{"d_shared_expert": 0, "router_noise": 0.1, "router_logit_norm": 1.0, "init_std_router": 0.00936, "tie_embeddings": false, "grad_clip": 0.5, "seq_len": 2048}
Below are experts of layer 17 (counted from 0) of a mixture-of-experts language model. Rows are named router (the router's row for the expert), up (a neuron's input weights, with its number), down (a neuron's output weights, with its number) and show model dimensions 0-191. Each number is 500 + 50 x the weight over its row's rms, rounded and kept within 0 to 999. Numbers have three digits each.
Before each expert's rows: a language model's description of what the expert responds to. This comes from a sample of Wikipedia text that the model never trained on.

# expert 2
Description: Short mid-word fragments. Short word-internal pieces after an initial letter, especially in general or technical prose, such as t-al-ent, l-ik-es, cal-c-ium, s-um.
router:530492494448549491503513541495541504502591476573613541466540570478598493482558608532495501421510492442563494528403534525484557508505484374506492456501464530496465550407489539531457496575513503447383528546428392593441571504516537441477454435505391447540477496514472522555395473526551471522477576448533548555582459501465465415437455396433445461503454597490404570516485485450473452510563399508415552437513529546506447528501519525442409578496507522579445502433534543500475456533551539523572437463496487547445600520573454542481510510520560485516476433565427536456488493492511534538
up0:587415514485587467469579528447552495421484500545496387456479452414521529473576550514476477529558541503564630498557441596533508512581448454433661564493481548525530525450556421483546485526521449521525522520486525559531500415594516510474529467540539534503475427514590464465542564492533490569431567566561550547483462460524516504441531462484564519544432525448463447444449497553497523421506575578472486498447533581511444549445513452653487509478523488418447540502524486489556459575439547496530379515494492525578530486465447576431464513495539480490565547606487437486501521573543482499
down0:600496533446590495521465524428436481605467514540512537447466509577545515386458472519504359499505493573512514577474527563562447488462507488400543427512487458515514504586473440590494500537582535472442489505475437504464467587516592532519488532520579461531504492404450545569439556506604500495478504480480483432551469553469421394508525565477556601447527433500473423515592417641388557517499509527491516484451449526537509470456477505475489490555509481520433471507447494517541517521434475520524465556593424537498558515548528493419514471585504578552492500470425551558517602446481577484
up1:485641527420520484503511410513511454512516415485522534554528496452392515538457554489427481525501485488548460513478535482539571501555453436524565415573594470430535539544482469480589467510573439368552598503450471480362542562439429473480498470460516608433416511498607481621471512514510469476575518561599547577503395429496566499473522467482492477501450511570510495461476466479510504486530447540479441451594548500468496491503580441474502498535467557441424586518525489433512532566542437495451539414378488532444564476485544443507515552496473499479461487543488566514506477457483481579
down1:558508535471487463494580500556499519398497459435580518528535397466552501518554495486553478501481498602543464466570477484458431538433486580544528414557527449448487582572468489500480575506600561535431483497545569625446603469405576474495537508539515544431547483499546472556474478496535566531488588508457544515524521495524595472488474463490496477465561418492474471509477444560459388449424436453424432547455500558469524466464493422529452540549428520537428599521424565489453410567448510594509578562551542438526482455544441447432505503435458552460519543473581472591455518485518493561
up2:449497548461608560499546475550544505463497456578572516598579506502564519483458429464524592532512453484490462457484436438489534466429451481459488483557523584500461594506531501548447566540545475506411592521486490496474446474513529599464496490400506512420503443452539530426458439463492495608354490565508440489496373567450465424501548402466477488481511556460495447527428466456468507510504495661580475534486467421539429448437464466403551480498476526584506494455417529458593549503511481455493527459550446499450521443529547491436483487415414482553559449510530496530496592465488478512
down2:549452492448443460586455489554552433529402434494531628482500448517559474423521464409488535573516447505445410374577496492418490507607453486493585497447454475589460491532534397477466489480554557484568509405521499478455530513586543518554528549524500576479457408448574531635443396571516455443543484486487530473527462543542451513490464564489469443491489503493492487464501442502502547487471493453502504605496551547432368439505492511511509538489568448572534570488574495529483468509538540503473520452424468466564439531462588487432570505513478530550505554414487470478503504509574551384
up3:480450495552548516459471502523554555521399485455516493546544499427597510558459556480381588449472543458486559536491544519553388431495448436524451476502482527510563551516517565401434446528504457485458546589519485486485438429557509529485440522587545563581453588587431617416378460522433541501483541540499575479438460533460486532517453433426515581455471548395457499477466532477482538538524553464496523533510490501575526471545527505502349453481486506504441508491498568489431423465524507498484576411460517434385482548556557422494528487491529487538526528450424466530392549481466505532
down3:534467415515466532427587572499497541506519546432500504557441543581447630450619454469581540480517518451526438487469543433510580480551450630446512495483503479547534510531572483504448469535552463485546438455506558524490482538409471521487525593541449529420507503566541566535565516501528398435477467555459393493537406471471456601539612478545476438416480470542599515468420480557558446462480473479584417474439543541499469552547453402507440452586556564471477480515468447492551498453518578495482513551504498521404538450449511529464526556527566439525442521551485507515489503519484607522
up4:491520502518603572511522566532521443528499471493556554516556488425458536477524539474406548539482436508542544520534516468516537576549472461474563384470480526418486556563455469491355495432506572507412477521550557589618528497526489449521491487466448516557497415504441519501561444470442492510463467520597540522525471521407565380410519520418459568389527510554496426482438443455514452537446543506470495456537422489559496504426477422501475484454524488489534634428439506535493494466412525518534552571481529554539514482486594520516541451462578477512494529477551401524426595434518506394
down4:437459422518519439549435413431488597456474461396380506489514467596501526507518454497456644495533525465479451446518488452535465402583493450526545472514474566539489515567553504452561489513448612423490549363548504427453433491595503525530529508521473423512563522499565527543547501432506407558526541400427454527592521495478544503489530543503473541525499469536559453508456477510443491506536522525519475531565437549476497464458560452514539468610493494476481480397564457588517487514586569493522497453630571502446526427453438539522466515515485455512406442593511518533445467490441506456
up5:362583485522551621573454593487398423497559496441456491490589515509445508484454486516449554442562560533483572523352571485556562566535590464545490425521499565520459485485468460448489448428502483567346490474454515556512514484437544500388478402493500548541508490536560508540548506559518473505522507488481501480453547556484530476528466443478528584372493450474433549460477487465454496501570435571505462446588430415534514590439535530490541508488526464534514475456464442475408553498462482602395459494525543512501532511567416482562539490545548520470507492482503515552493502431441497511
down5:502522474467510560449406463460407565452515529573485515457544469426505499432460451492463484528475476595543484467494520509506476537540486566483492502522532529471489509482577626488619551468418534443582536442456530424512505432459497564454516568472574421544520410591563598470497489458521487456404491493444536438538498434480545491463568490501505519612532471507555551505614469477482493349521509492480494543542500438418540522437566496437439506502479538532460487569486490474602470518486549439516486613333524473542524441477506448504508578455515546495441554483415489393474510461536593486
up6:551475456485508525600508568465531522512590528502510575534463546516454515586497501525546482546547465472447579500540511547474590555469536506590469495494462556535471508471484552537468567497523610484475627492580421548493477485536586561439578490553518531500474580577484543517454499618519485456421475540488459571426489531542500533493403480493475501569550463464484521497509548539492484558516564561506598442424585561535491507427540577474445534468501568615479466368565512459460415432411489568484456472532559564457492472482523471544518429534515487522433385523565494490478450364562555538
down6:589560440538513498471496509532542506520483482440531371466493406457515521480434515462478404553446530519443575490542490527457406567529531460515486554585497487491507399483566460552500475458554440452372507575522511474468544486526476555490533473467667499575559545545550520548542400426509506542521493561575526548494526491508439532560552485522496452594509600489481544472501525474581381506514453396498561522476471521430559462559503531464553454529494461407632526443495580547577547533447447568547513506503458474535531533472471506478553550537440533488500459507353552493545586531514497466
up7:445508513514535538518526534494519515516494477463559549515477494583497498474537577484470547452482503473557468512400528542420540482462490477531507475581536533514485476419481570465451491484553499483619597488480450480639601581472474448384456481449506481413387459520480442504497508488585531554478453478437604445540401394464471549561566538438510463455487542585536574611488478427511569584535514582447511578483454561531488454475488519392532378468572442546472504398514562498464563518470466583538479412537475527480438507545478502445551429458546449455454492546521517543456468543516524483
down7:549519515428453452479528471535423501458485522398476553509446492489490469447512483472482466478501550522503577525431467579553475448472441477477483472552572522454512482563496498422465427520453506397432471527444490504573448546469478507482476393519507438491582593486509581549431472470453514562419537480481473474462590499409434405475546454537500534486495572412486506572557441583598484446538537450492511459479475460470419461512474552581374493508515446466526557514501481520538552439465495520533528512575515478545369401544518584475423565576529438550396560495452514478477513429539596360
up8:512441514507490550551582604575505496498478499522503499501528480465555529576455446515490520518442468497468561500554526477551625446502479466499415496523595507509480545429483516520427517467487478516483365532487460495618640452463494469544443398550389470495533508533559437525553483504493534564537580478479577567562486505521551536480482430508481444575437514581547471534452522524546438408424489608459515420450522447625563454546500487468558453452410541509500517515492487505428542405454526411466453458528510444633511480559392489453482440436568467505506505557464471543495497508492446565
down8:507460514496478447538559527546564499517461524461421485581509515574485422484549480417434524510508461516456525597478498530560434463400572561502402488465521488527481442563523462477512451517492484498591543527544452439471514533436334454494464358523547486575381480512590519562488498427511580588529473459478474545589561541464473514537440453464466509480428522612415522502503521539529499410494558442482482479551475540512602601622575540499477482444454506515493411502526518546609509546586575543552600560468526498435518493508485484555506525480528505436495492475489435551500530574463508496
up9:442464501482532502523493472614569495391522476498534463537493470486497553479581562462503514577525461409591447449493527428480466458438593494426514520473486521411554566530514489480405487467496513499458554481523462500516518572455506408522382541440503568518447468554400478503565536498491554485506519555523584509574473533578588392475529462547335440465457434444451540502557532505487461425502479445546576531531496560472597494473525473555432462436427441590498465510499573550436479449446399508579560554528455481400558551492483461463454466498563542503443551447439461490530465465463451514
down9:481548493525512472557464474524522523503444558553480623528458536513513539480554419448585594556566585455410493466557515435491501499570449412506460509517574544448543500568537570515409453569555543471521499513533474436583478534515412447393435542599509457564490509502437492408496538515523480521520531575620444485484473498511519493448466435583569512475449596506443479501499548530500540460494497416598562527453569442502443534406426599455513496491501480458534514492485515539529509468532552487434577499508499508418566550522515637499535430400465482442544535400442538413455530518466550500
up10:528482456533408555541514377497645398517579498507551462460551541457584405454403500563594497536503536598459490518571610510552552502517522456507554591495518478522516490548512509582577466607468542548554473561517482422513558521526611446520485586393458527470591512494455507563551481454538554578496435472500586565523506422506485606473512441522488443525499455511456425410469450488499518467465477522521516520504462446427492585431581504545493540475479579494477549532454593491448473542558502455478458522456431559462555492437486499505480555472488541497440446466537529471512486426514570478
down10:473512400552530531446480597552498476549542478505493424507486436512573529497439458441568458466449467481475511507479589560638599429465555588544424520518456562485491536549555512515466534364531484475590509515522521467419421444563538585405557458564592473582462500528488452463527487497546573418603507443531609457492571411510558607450512510492514495524429493497523508499477480501426571544496545465562464487524477422593451506439506519560526496476497483513510424507517431432406631490536568474491476444484530494424473521466496505433490413505458533512456443464497541476592490516479516499

# expert 54
Description: Word parts and decades. Middle pieces of words and numbers, such as part, spec, stud, the 96 in 1960s, and hyphens in ranges like 1899-1905.
router:525511550477531454570489553501395456459546541525510503580487559480493461391498405485617561458539474511451534531500521481568495463501504446398531469512599452601483488486527432524562480507585512484412537450570515492573644517493499577590501494445535463451539526537502486425480507495566517449480590525516440503488448531531430460413510484529570405497457497483466561456497472500472451415440542479506508525541494522443455470459422538464632538387414557513423500525503537400527582417474537444423490598451518482478457507526482479473497425466505485496585563531497496438464553553572497604
up2:507493565446471554567489494542418443529607538486544455547448443449514573533464449528468500539600508437442590547479461527463543492510518588440495480540472550509500451504527503451479429591537431421547648426593555540577508487493399565561560513487450513460505520486524462482480444507486481407490589443518536509464584520507401541478478512458573466500567505458493432567499567543432494485466534577550457488537500494452518550549536541509504471530491424555471541431533562525463478420492576506550506509454546411491502595478466593494630454511544505489465581459427515489569493667513519479
down2:469476467510428442440503439398505466477465420596464522507493527508544490407522525438476438485446427524432546439413607474510453456519580498588557574502577536376474517513505510499595490459558535542528480408431512498553513445515431494390406462479543417525456452478477463490418514420567575573533528438494510528509420529482446463511515399503525492579488423484457446464459423464412514474497518480552490418551445500446578360453466479472450486489553518529589500417531510432525526533481441512502468506461510509490572514473504533529475555480515503575447404528521535478495486539403557600
up3:534515562492492482545461536522498484584538508443446552512542582446509518493569504580564472471460483491504478587501464511532492474509372434614412567457446463497486473450399415478525544467488501443425504543559467521472531458485465572541566533451469528528495519504520530529535460592547620461466589542521530471457440455557446453532519544490465485441335461561526554421571522557501580520475458523484600544529467486521518502582441488476436450468486595475505468609470547469472651540458402424543491550473434507493512438537530538546497424416599540506515496519556485498548473523484412456
down3:453528465532521533490524579470494593487489426501512520521497451438513495457520472574452486459481505475440463395536578533559488488506523524490465517494516566481505578471479621479549532476470573504437515536440467479495425634454567449472503473461513551388507543496504611507493495509453531553435496379515445481384473585449494510543398484616517510548524532454505547564516445506473450508615466580548539472507539500553453462537526548495540528512480524520583480502544497567388522546586467466516497489454534400448459519527559565449525498618475489520393595393558490599490454592506577514
up4:466544521449581516533556553459493461481477560392484483490597539501453477418490554524545478426475496555546468499524411487455432445506443465489552549526572566589501516519512527501482458564450565501603557431590547455498447509491488522562493448567441449467530499398567544448503521626482503549524577590439479439425492533579390497435513520530392423532431558529475498428466550498543471506555582516491498483473459533474519493465623502473555507548538475521521419408409390459494515590590477490510508469530452447443492449392547409458567503522472530540466418498527537520491550482478473509
down4:457463484461546410376540401491503563445515503466515407506484484537399375549466469524455547496550489518442485575451451434533516482544416561571517470547473427453586457538590517492537453474512532454524505450586459526523533459625497553426536459526492519469495492487502616466560468503465550450572527525503473515439504591471507492449514420488535546499541426454488454481482550478499494412417509422550560494517501452521500533548530449484477489423491461533456469562585534498450454518445577634442506444448443434499531446559537572450460623548491540581531519437542467576502531466427564420
up5:506489527453532611637449459584489594444519492509504436496524513458594534451594493576529502543507477441420523427550579451523454572452427529354468511456535524449498482600486415442503557544462505454486442572532547513437492488478464560538509485548552489523427527519433485452484467420624581468528546465484497447508447599553487477452484501422391520476479525454561482454543545523487553444497466516474582506575447495496459463424438530480543598563564564477481518513548466476536488440489443482496473474554406464485540605421468464483494496524482480440497511428495537550509540618486536411
down5:477474548560456349504491470489478434489562457425548420517543527512433386499469457523523466454434549474550498531451495516591529495529475515533471513475551498538564462438563614429519468485537591525463496576505472501534537389493514503508549531432418479583474577474427540524530590544504471529575549497487545520397389548369379498510606538488526533502469508498431465517474465574538522506529525500596399521459509519517444478485546473500452417554414493595484547508553444502493570542494522486533522442386442541533418432562571456567565540501551570552470496492459511508497516535536502473
up6:511515487543551472582564457465573481532454424470480466486427504522438471552533403484564508503402543486544508557525545478599414491450543585456524494525491524516511596515462461519491537471484544476375543510504503534466454569533558441367560526530467554527447501549558450448532453418482474506566473492452568445632481609529521492472504540426545544476488554555494492457505569551557506493465514518429470459512588502458545524510514488568464569501473598517440446515504546494581519410389463504526504422531391446498555439564483457507506514533558606556648542504550447576567542494535532480
down6:438548492493473523432455576462489519533538515491437586472466484513463520489424547582453586544499505555496377452460554572512551518461455449463509485459549666532405430498502546436424470563459419612504487491491556487474549542505533505566425516576515461497509499496454465564474452550450542469460489573598407450495482468466469408459510510520591509511484540520505469471517505457494461509493381570505561460429546492456490495561543551523449540499462591548436421442452501535556519460435540478595400449498525490491450482370530522609488576446483465547535468468443552523533550393560503519
up7:472465426495537459462564506478491488524505492476550513402471545483448504485435442478545500479584525521467491562487528450512568574532387480500539574443541458535473482471470478450571480503505481472473461463624520504559560488412572535492518517468536530489539549647525585510525459438395445568508369551482539441537564516553486536425591478504516591448400518585407452544480559419477501506468458523573570460555450571411520614476387463520626471532537503553479557474508574359453480445549514537524486497498488525566507490521527533509508546496480535513527536441450496461428458489553470448
down7:472520460478501523475433509623437542452514546438455492466421466554450503472450552466478613514567457414535514432544523538452526455492461512535467514536472455533495523546424546656531545562507485470455532585460532485416471501464544476445508492518455548384472506564525473438487444507543543473527431521575482599480454570474522497572478630491465512463605473513580508534530465430559482407579573501507515464424594455559548546510504569376487416394443491521423513473460531472519469499457548520434487492421572518563540585459485461540493469499418471414431500518478428551462528501504448539
up8:460536528498559539480530581491477462467551499535550455519497494435525575473432508573562500503463456618473567439455551425534494544529506487515499526441517545496503503543562500396482576457479528551483563496563422412484527486519460621483532482497613537413458477482560477454549393484627463441509530394479516450518427540543516543462451575450534478510510484513474521496505485508556458453482492530567456619450511462613504600580492551551516491481509568554474495580547454475575496442550480478490548383570449508452479522515499558454498413463606497604531351417562466504464534490494523494
down8:525528467471411478492512521530522504524564566509490425505450575505484582477473519570447538518481566452529453585508502451546508379471484457407543533522565518525404576527453502417497481433469559427574585618538503531524347505498579501465464478576469464496475513490475548583512561488491595487530496544495576521559509399463476466461453504502500472471540411531509432484621456513481599508525482484499502546464450449547480535496561524457496506575513523520481507479379469476447599536557514463504518553501477466392558460530589357521469616529463472441451598583502485526539497487551449505
up9:486441508476398406517480469561521472529477391568560488634492472462482508477488543516518520393472553503521511451442421472490521377468446564489553465528510541506498541503506466563462516565512575510542593524457422487529541610452484505512631571525519492545544514510515486423512426541413512463447478443462551519480566494516451400472499509645500496522552488523465502405495456515506601462528407551488556511576423553514616518601552530488555547493458503477469482484415430543458540375510543550489487485452471481438560543574522556498515441567565481544507529488448430509441567520492455473
down9:470552554437560499481525511540567454557445484529446478487512513463519515555462516515616530447521545548507461577577531458511445518363465511535540475617414461508425411536480571546474573559571506532463438489523500604541459399518453592429506504537492548597523451578512542516532478506520473486552482523489544475449414467473423460603571427463441425454480464534502500469465478437493375515509497425527431433493504594494512510445520547418486538539521491428503631435442451528508470508474474438454453485492558414520450523382514467493539498459487578409533484500549579488519558537473431536
up10:622460436541536437530520603536613495497510554527537517552531460541438514416491515414540531537547558538466477538568470508541408483478532460510475536458491533549500473502492495545583578560548537442462556391505541512454465502476450375469479536503524544513480541527505478554582405535510449428468501467529522517573482572440422526510520474471515546482565467507466614540544469483555584513438430498461521586522540437471582670585442524433552547447514562557494464430509491459524531453542517411562449461457580450554496455482563411580564460534489510497613537481521475473512472488480420473
down10:519559544446489544499455417476519592438510496536506547505473477462456457578383513455502479477523470462500570486556563432543463472468502522545504471580500380455458470492457542514468475561446391574582459422526551481501477490465535539572490489485429461519489497543427433541510449432624506513487593472487522519531452439591472429483430584370572500531496524457473473498490526450508431463533425531418519475567540433455462426482485426508500528520528546530446443544513592469489386468451452542467527537581606579476449464596416539412538377496480481510510521476570561536543470553470506545
up11:532571457497510496513434489415478589559485374517500468520496419594464432400497534492489526493464508518493451429531476492574492472523424441509460470589482463481557563466492501496554514470525564470465484565577572461500503561469650509491438539554540490583473540606492533545563402514537489490454497572511450555478423537475529520485478410486405520500484624515458513582460525462549459527534485428411516449496496455518541451576524514499563493422648497487479492534640537606523537465472503588496504474549498436505440522407533500452575571454528513496484480598462449468507504489412544526
down11:573509481451497456435444465568418493493530446574411504497399552600538539539467488477439491500468560444548471547504430471550519528448514478482514516490488477500472484501409504506448450505559513527573566442468452471465561452505448516547548527540431519470410450579482476538437383498431404577577518575403536499409584397548540453503475528471530553599487553569403466472503506568516602561505552492522511597510472494538522390384493480494513582560574467515564417435493399495543463545453514488558532449470494530459579465429432523464429551484483509511526565513506456417482505485482524457
up12:510498567491530586414514560498499426538508527493514602475448532469445570411507434489593502522551484559443567520525529439396475515485423420543486469524478427572563496466496508452525549529513491448462611487531515480437562539520428601552555618516496617497484504451447528488475480467448540440531551515468495579458522523479460479574531469488509444466441561592455482465512466384460480454509518460447494485435446480559480507458584543500519496392545634601416501503474530518571518506547584545522413566494482495520529532360512502549491470451522534478504500467420502524565455504456452373
down12:559433486636437530576462632531540447514425503494519544387436455491590422510558525511498437511497535611441568531450522564493518488468494592520570472451438492458514542519551431504417604474500556464473458481517541476471449456508458528500498550535428416495506455540519556540492405542431479515473454436497417544471505468484526516618446475467493491522406605475472539449505624517484577478556436497523465515487489604522423532453444539419466447550493487436460529457572459439496496587487396569536545426541500570508485444524515409537531489550495546498486523481582435497493498512559515465

# expert 60
Description: Infobox field initials. Initial letters in census and geography text, such as the r of racial makeup, L of Land, D of Density, R of Rifles.
router:498544522470480429424475484542469440629487457515524489520469570421502471431406449561460553422514437440502473453538565481555459449489565478515538550562443477513506404614490477498562496571570418522472561485492511443506461399481423553566448551503452533490534423552431499458349567429414590522484548501428514436498556461383473453489484488443594438475577517493491484503493585467450495518469460535518487498449487509422513470404518538484521418524458487481521435471409507503580526546467499510505563507425651525503527510509497452566600534525533495525540582516526440565505512486547496460
up2:479537624468503565497463535543535466557534526444550485527505505463520512429528571559550465568511584437485518375529597444551462552554480499530587565528457494479431577509485548518453496536551489502492582521413500520520428547396520528542586478420550490492539444422457566522414570506463488466392440512517486489536553528555516504493558443500506566460525533386495487606496433431462419461530515424542486450581483481435456476403479469479500442493477534492536426585406512612472570457485541418461558462452541481495516481509419496545591531493553470415538509496426529516391534568491526497
down2:473505516448550456546525436448416448527427467521423613569548548369509535502467534546634580544478474521542517530517483479531467506494557451498523428475549600507478525511541552515505449490543477473536461440554472479432522592462504526465397497528466494468512403472586513544546513420500398483494475463528456407337489511500470534436450478531501486426547406481490547494446528451452552520584494443547582600466471507552493500541450466403502487475490459458485552396445558481615437460559535521486461473545511506427477477476603426499499524428509452439573462507497562523566424518544455523
up3:540485698582500451529535587512535437540542516389558465563458360502545505530592480492475515518453428500478432540458524542528561414426491428559541547523463530401457445511390457473522461585422432557475513528501494458530485530447531453459556533492491500527544431481462426492510569516474456575579538531551572443493528565435501508477579486535493503515524460487556506526450493449423556549505560507564541450517467462530388477468493482483556464595457544429499514504508586464500517526464469416500535539558555496480423485512331470525504515601506547469521573540555490498546518495492526545
down3:480579468459432464486471401500505546411550502505519551497556620485442528442471488463466538481528493470460584435528561443452513521486445515530378451562438455589540460509444486524509536471555567431459559367590462467532574526431581496505437484547449470426425477490544508561498428492458503511478571551437470657508489491434412488453431484456407557452492459528437494498463463557496434519534510530545555622431609496522553564455470576524509449533483478502558448451525511438538531528626500459527451500429498446505466481436557531484531482523572529444493544534460513511491423528478503582
up4:540579499538547425513459509466563499615479470558507531611540536490453525520545499413501525527453463467484493541435505459575540485512551499536554567501453512503470531523585531418528552492520513434621524510660507468447593420533527531602540414472535437588543488489534551490529429516527518501468471496443554518497471528529479434438542469467444418442505452547548484508559522526544495526527468633484490549463361425469464500537485469453548474512552543517430542529471524425451606359412505397520509529571516485522510501462462515475505504462535411558454507504566456597468565444556454468
down4:449518589521421417390532573450378599398404490435533473422512480591482508479427551503475534543556527470566514489595468488497541477565494507472482432513571491581459468441414434610537450457444504478434558502427523534520427481482535525416490453453459451503432473544506445505544399490453538496541437555529434491543514558491480444463537586491500448508473446430395570519486513592544496514479485487551515496476476509501563502492599555527451493506532501554457400533569469474460420560512511503493586551483642444455542536501538507407424476584456478463472522468457478501513456497537490553
up5:486480426474486634502494537553475509537519497486512519460518503432460492548419498484613520593545514395487482468490490455576505466468551415575574585515601460481460494608437480537563432606514456439447517442438575547503427531425506546395412529466526562521430462489413539490611541410528539530466520456565465593506518508429492562575544512465468471516522535502539485592454529379497516514530455503531435522508537491531420484526477512549429554473529444515549471460477529539555530471513468583439497478462513503482530606439412446412544454520439544447479514437503523571503455535482500598
down5:489459453440442532486508501437547471427529503564492472501515561554504518505427431536428469551538533523561494536537474451446497580494440551474559464617494512559556473460603404421510535478429520508507465527423504436475593464405509520489536534442480507585507497556476473465435481412531459571534488506530517474511598473538470432514473494446493509498411501479426505578462524450408454536539488436492380553493439554495474544458594445491513464526488553615425605481498391528447448504546463571529480414547577444547516493451566531474547550539487427408533544537453524422500636567439518465
up6:525520413499552482554568444583437397518523486384503475473537596435477412515473556514539515541519414482508457550523529589466555468435546525490443507562509418601488513609461531530463507534511484400471449578484491530541540494508520434520421539600545652442513536438470468590531449500544567482505485504544532597537486494484536479502409505539471425492536521542450449493403537495464464379448439487505462502460550531513499533541520482484599462486503507510549452401448499480490497422539508480507447522536522560535553439455555437542568445507576543461520489595531538513574469429503360476
down6:512479474500492492529560483421600521472429534450501474484496411465441568538374514594485553436366449495545513517456476445416545454471529493554557500498431637524460495430457513444536442484528483509600445534533549497530441529451467466460545513556452460510519548576485453473509395480481575518503458495516523493482481471562449550469588565563503487551654403491476437516553560539477548445504428506501490469529508406441508521486501524460528460542518475433517563451538539445552485480354547470513491557547485485559469564459511551488590496466498547493549450489509510578323470457465498439
up7:542421418471390455435500444516426536524477566444627503457560535480484483451465600622459465474437511488536483424532419484479441377483531491487517454485533554523514457483550476516512524499513537511483435543571626485608511462539449465621477463578489503487472531480487472499461487529489559499426485499409452471479493526527587535511456439467585444503532495473542543517537473509472451554449502455627417435423453579560560508477451557576522511492560538518497575599504495519453454466422496422484550474499575608484565486515583479528531419493512496541526471423572473478524593472485468430
down7:494512520472604484502504481495457483434551509481527545573453547523603555511535494561515483563465490497546429595461528555491424548522484529433519525599476484524479467562460546465496509520381545470550555525516477527513470492429474572497491502461465586485538497445584557475519548561450466488495498509493423544495454566431482462542555557431441527475476597429485481493530563555449499439592619473510616421617497560470411519408400483463458492540508499517456516398562557465475532407533525513510537481518514559466452494559532510516588555551424597528559549520586444636501505436520426434
up8:570522506497521555421439615491472507551536551539535502450552507504546486514436646494446532528503461523517461407554608474556462460586569508481476402472488505542424521512469518452542494476479610566564453519492507392484624452527511457520459565474432533486502544608479396566468486481444531477538482484505529457461530486462469510522538391440478539464449382436477502554548460547514462575459482544515404511505565528556504490459540559409448516541506507486516453516516500523498472466498624394514573512461538459455440529429524449515386472543557483411522575466473499512520426416538547430
down8:421457533589485519527467442402564449467409315423462543561449466572516530462456485469537470515543531506425472482460589579530534427464523444469549513509527526436533556474442464492559464445467466594485509535495528492572438529559457501527664527480553486397612525480461502519561434466485525535554500539477541519605520468479543456554458482401534551556432420594434490455566518472469530542446438483462472547610488509475426444516589550571420562485484537571480462469508465514458525442569470525545524490567504462579469475497494459502526433496522563465465499509525518484479472540501508587
up9:461490520392552478535541437619524562601427494551474558525514547428551447533574430552461516467440538442531427511528496459491487485551443633458462488543508496593526507516441569456532552521524530461632496478516462481549466522454489475481503483485499542477450432512412465554449511474504560527485495500516539369575563501516476570356570506413491480531558535507600521529499526504383463530509473569436530481444573451532575516482499489521569421487538452434382491527581526571621477529494473557540588535501543478403464500531523429452564468540551472507462439502516515537510571493526514475
down9:542519462487504585537472616513429544494520506587522493462442510530583519492518436514590557477525463475430459483421452539482528495542552504484500450469519541573472582495551488433536522555482532425437474499535505585593583594588493474438460470505519507496511593502516502406397426452494516374511461530541496539459489421468483550480511427542472557538505513585489484443532439452463490550479533472522466484630542499461452451458462493518522473538444519508493441553456520530531464408553553461427499509460544562530478515524561645452449693493500492447570534595563491466551530480450558579
up10:552484489566484483409589427411488477496464391526467519489495485486561425476537455587538537423479471496502488551464460536529494546532438546598568469535470507567526439533448564480542493509467470494509509534485454479512442555548464465590545499459505395452555519486486403462442523466457571493535535586514449461499387568589463431555514478508660514463611495546503513519560408461568521498447419501558496434526440470532422473472470545424430580524491508400509450569527528528505571628539571536503522506509513518539499444597529405541530579443561444481478454477471486476498505518485418424
down10:548524570440451465506495465444525599583440467536568439530499563491554579491494549550500586429454546548476524428493571433485537511504549524390474519434507496482494569541436577491555491443475452542523483534592515436456510551480515496453483471500514565560533493440519439533525550603528492448472480510551522472504546529459560582404423573537496452599421428527494481566467514488477504601498517530508546591515597539490450572473562618433606549464447522554533480454462555481427506438498539464483453513460520467588495469398524501553541440427461436475466550421534535622597550518448523505
up11:499423553486548477564521476450516547545569471580575486590535452531478487418476551518468462489544571526400448502525535497549396495526559471420462531449554520535446407442553442427631517566541489471516570517503450462528553522543485489582429514567487560488438478511529510472443530452427466581547528431501497501449502526500513543557574500429636486568537494455526430534462496515584547522589502475490453443545516458417549532602586557561571476472512472587403540482518517530503552480575496453470485480580552465516503495414451382424550452471601543458567447547506459566513519504489515544
down11:413552559397514461444430416504540399505527478515476572382510463408518466496545559441515468581559594434486485524452496521468475430437503528563544495539500554428472558517562403479466478451462592557392435432510474581512449502394569476535516436463525506536460547505521416511418525469502457535451480540497550486432549511519516463489483513526486519480539497447650580477422404455496411556481466602540458506463430447483503536463446430402470500503509456441475573456498465548441424511546527468504546564520503489510497500498507504540483451605550511511501551556420564458467617524491527471
up12:477463528464489468488602502510565533551459397535442539503554481500435597425490454513478517487466500572495560527476529530583521506594518501439458572555529375512423397509476464577548537513456482559451499511515542489500522500543458587404496521467439512462440517375437540514385520481393522492558518487475534475543584472474563514477507470459499486456579556552457517456425603573526465498521380540542408552447419512406457435519551485416567427547524517489500480470480520482548547541439496521513527533517532522483518532407469461461552577528534515531550503430347497500408498513405470496
down12:581517512549446473486474512544557550479478493522573516517514459431601508558494432520492236536484500572466451414539548520509525465486447522528456421507519477591480445559509428505495473469465491442483536507445414512565485551504397400489444502531493551430491488464544476505569445529599528543567528434458546526344475596480511454557564476445463429458496474517529599569451486475524509516443531547517514479430602560453522508592447520517538469458457420481441533573466495486472522569474457560520535464532540556512455500511506500551438510460505493607544513515428514519469534541450512457